python train.py --balance_loss=0.0174 --balance_bias=false --tie_embeddings=false --init_std_o=0.0 --doc_mask=true
Below are experts of layer 9 (counted from 0) of a mixture-of-experts language model. Rows are named router (the router's row for the expert), gate (a neuron's input weights, with its number), up (a neuron's input weights, with its number) and show model dimensions 192-255. Each number is 500 + 50 x the weight over its row's rms, rounded and kept within 0 to 999. Numbers have three digits each.
Before each expert's rows: "comes after" lists some tokens at least twice as common just before its tokens as in all text. This comes from a sample of Wikipedia text that the model never trained on. Tokens count by the router's weight.

# expert 5
comes after: "1", "9", "0", "2", " (", ":"
router:473522515465526506492535552464469428538529466507551581501560546567502527525524532506495486481551512461481538495608472450476554518511522522584531534410483547555517510497390409562366512499521463
gate0:529543515552510514437539530449541493476566454494506396558413400469524525471502631537521585437496488503443525562540503477516472526546472545461537494469444487564594463456464490509447472525475495
up0:465554512507475523426498558530506481448467458632452518549468419456540502478528589468492546484516563522473513504496577563582547482421452530532466470504535453569497410535450434396493404460451486
gate1:516546556410464508442480516463559560420458487481423563523540539580551538611524542486483449503497407423408496513480473579553539547525529493585519506496467495528521558558565493536479567536556544
up1:448448472554503523529473528531483492487612615543438445442450427422477504386499510463499502552538497541627537443441397524422432454461441475432509551450522428574490529473397482508510440540492531
gate2:546563378469473543512532491504556491517495490585500536568401483460434478516526497439506563488529420526452417542485550410561451404464489564497580408485453485504415540560437512603461459473476523
up2:413477462482417498502446488531545623603491562531579521489550466526460524575534456502557448492575424520507477539524535459499515575458559486445499460540520482492569591549478522508588450585550532

# expert 19
comes after: " |", ":", ";", " (", "|", " /"
router:489493485508498429536542465513422477503495491522561462493598417433518572474438606490477514532535477503432350534585460505513467555498461499540504438551450567440520490493499464507498499448508462
gate0:503490456607495531512489512442530538528463453537519465508455412412540555536520532496574521479521523525445439474506415511472503466481430488418480472560489469513515461439461482474470542525546471
up0:453386430545462421567562447576460554523470575494525459479563580468543523539515554503529596540504537493504409487466510433531576552472556442464549471655484517518558593501447472610545576518446537
gate1:518493471544480525557437443472475542525546409513595545482496460452444575426523493543473430525490487608507536602546445499517555514514591381431568446490510536515577510538493509430488453531567618
up1:498420545398509436539556466487531561522571520579424443463532565451552498415526521402529506463544402530478511535481531442514502539546390465486435447534489531489536432479549424480410443455494505
gate2:523423574437484551507468405522502468432487489535625435490499439533518558501457543498549577603520480498520420522518473520458583544559437484499575475396530479498507457564562556531457418441525374
up2:480565483534527450460503605576428506505525549538479424554541484626526503488569503462430499485543495474546537550484424506479537404482497612390551534538463459569527487511369474545367483490424512

# expert 0
comes after: "\n", " in", " to", " was", " is", "ed"
router:515483507510482489554497556494467429534512536527507481579434441499517413443435592466485450573544527602590454630476473539415521523433454555484453480559513508454555424540494475501503510569552494
gate0:523478392481384513560413498419493483513583444417421458485492590512426553423474517409485489540492562546457434494502540456567475542499499540456510500426471501440538510406477479417485512496535529
up0:600582403561421462489526449522445485467620510378572427510507424456566454474565370461559542479454420522505455451487527465544480474530432369428538514485511521468527476448541454415463495495571494
gate1:494442468586467517426501464498430399458510508414498487537498485424479555564464530546492411565499425424549485522521460507521464599461545440505455464562468522512516507456509460507494496540566425
up1:509537501547506487560541514558509454530515540397563474567440511478534533497505552537475494469533544438482396489523491462497568468594476538476482438480540552468495509535560535474513538542442464
gate2:512475484524524475476522414475535468521557423550534520438508434514558578470476568471516390573543450539455512533499540464569421463412462564562558484486532498429575394465491486554488432475505532
up2:501509598540500584545471586565519581483405551449560516469481520440529445524486455554455463478449524487451346536502490465450473495473498536349456449478523562507357569517495503452536477473504415

# expert 30
comes after: " ", "–", " \"", " with", "/", " —"
router:488538441521480479556549453399510489512524526508461436484456545514530358571568522515495536526466554396507544546454471481437533525434425590414457525441484587508529427352487557536499407481609517
gate0:489395493550484530497532419418496402504678513481543512567565452491556405539544447484585527587477532494531572483475533499517512516553480450476499518491458544481531394580479466538575516482504505
up0:548548442449570575507493484586430419467452518496490502454517579503521565630488451445434464418556505496436464486576509529444517453530538424535460456504607373495456545428565516499422479533477514
gate1:491475362425486572507437546590553476453509538577556538509457507439490450547497483455482522474441480498465563478440524509497560490497516556559500570467522484473577526378496501500468487513457520
up1:451394522465506494566502632440554498440524541490585518446579476522478451507472562487584534512497494494480518518470443510377435541531485568516483543529609458473493498602368589496506529454437514
gate2:524449479482473433516496490568503464580554530413537526542545554476491469536572522399544467572470419536412586433437483499544476549401554520406501544455508454577448496438533516572417457444474531
up2:536499444547522476510455434403441489598431483472522506535513457496456612483510469497530483599463530495532440407392525573515524508487517414448529549419438488511552421448524539471481421451488523

# expert 17
comes after: "\n", ".", "==", " that", " ==", "==="
router:449466508459533534519474503487446449466472611403432546518506473456394562544425377534471418446469503501528429544505517503486492386471468580463454393417471512509570499534518532478544513508528500
gate0:477542526505490468388528502486458525513403420450508419580442515411463450496488456541512526537523511494610486634518491527493445470507534562496477562506447541536563431587521508372569495513469591
up0:420467567507482491513503501499570446518540564434558454422487555612566574402513525533386521543482440453455481427487508503581558531462563473532439521504525510463377406409429487589471463570502405
gate1:509452580477567509536473526427520481529429514453526389517578479507490567489430501512494495449585483536507468498539415584516567415526427624498417548461393544467492528501423515424544485503502483
up1:430522493541384489549598510545555477542529548518502504489446547452532434463567508500469563530434507390461475504437430401514446605480590433431577501445537599557325424524609565444472493447472567
gate2:502507574470591564543548556532454579472561517485551522496517386478537470474487400397545509458546512422451547580456552514455484490499463539442531467517448582471512511615480460440519492444520495
up2:494537489531565445565518527513468431562517431535504475563583592601506618473508530557522483505446451553475434464531465524467415498383481468516502607507503472581444555411507527449472481524383542

# expert 20
comes after: " ", "1", "2", "–", "9", " W"
router:598473592533516530513527473470445393551552529486548488516512440502382491528549463565571472505577499407470575520505501438550521389481467626547551417543451535442471433477488495613517573483553453
gate0:485449492413490541519481527524548540516505469496449525502437467420554497530398504458587582491490435424495542533517472498554528390444589571502427527558421509482473551500490391494402526461488570
up0:417535555507478496586488449476491542488575450510534472532506437471513429517473483595571483553429552594599565555580438487502590485496397480436449523491515500576401511447543517538536599549494500
gate1:614480553615392507574596494455524577618451479531492562639479488450525542528516503567523489492512497566468546514550520506574490454477466490480511491522443490584505520590502433571525521493562506
up1:424536513377502508486440451489556563447431430548517470520536449564452432485490553488490576471345565368540419485544477520458535511425435435503662501540575533464509498532411446434593493522451540
gate2:497441475416502465483461514497508387479485577496491502517462521521486481524489531518480545521584434440531626538483550497471552448531425513448504404487514439419469524521596509540371473465567494
up2:501436534414509510579541431544475393429484552583529555502546530453608478472465492538538539470587539580571555509550384462532562510606453549495605549447488519534588445583429548456531471530479468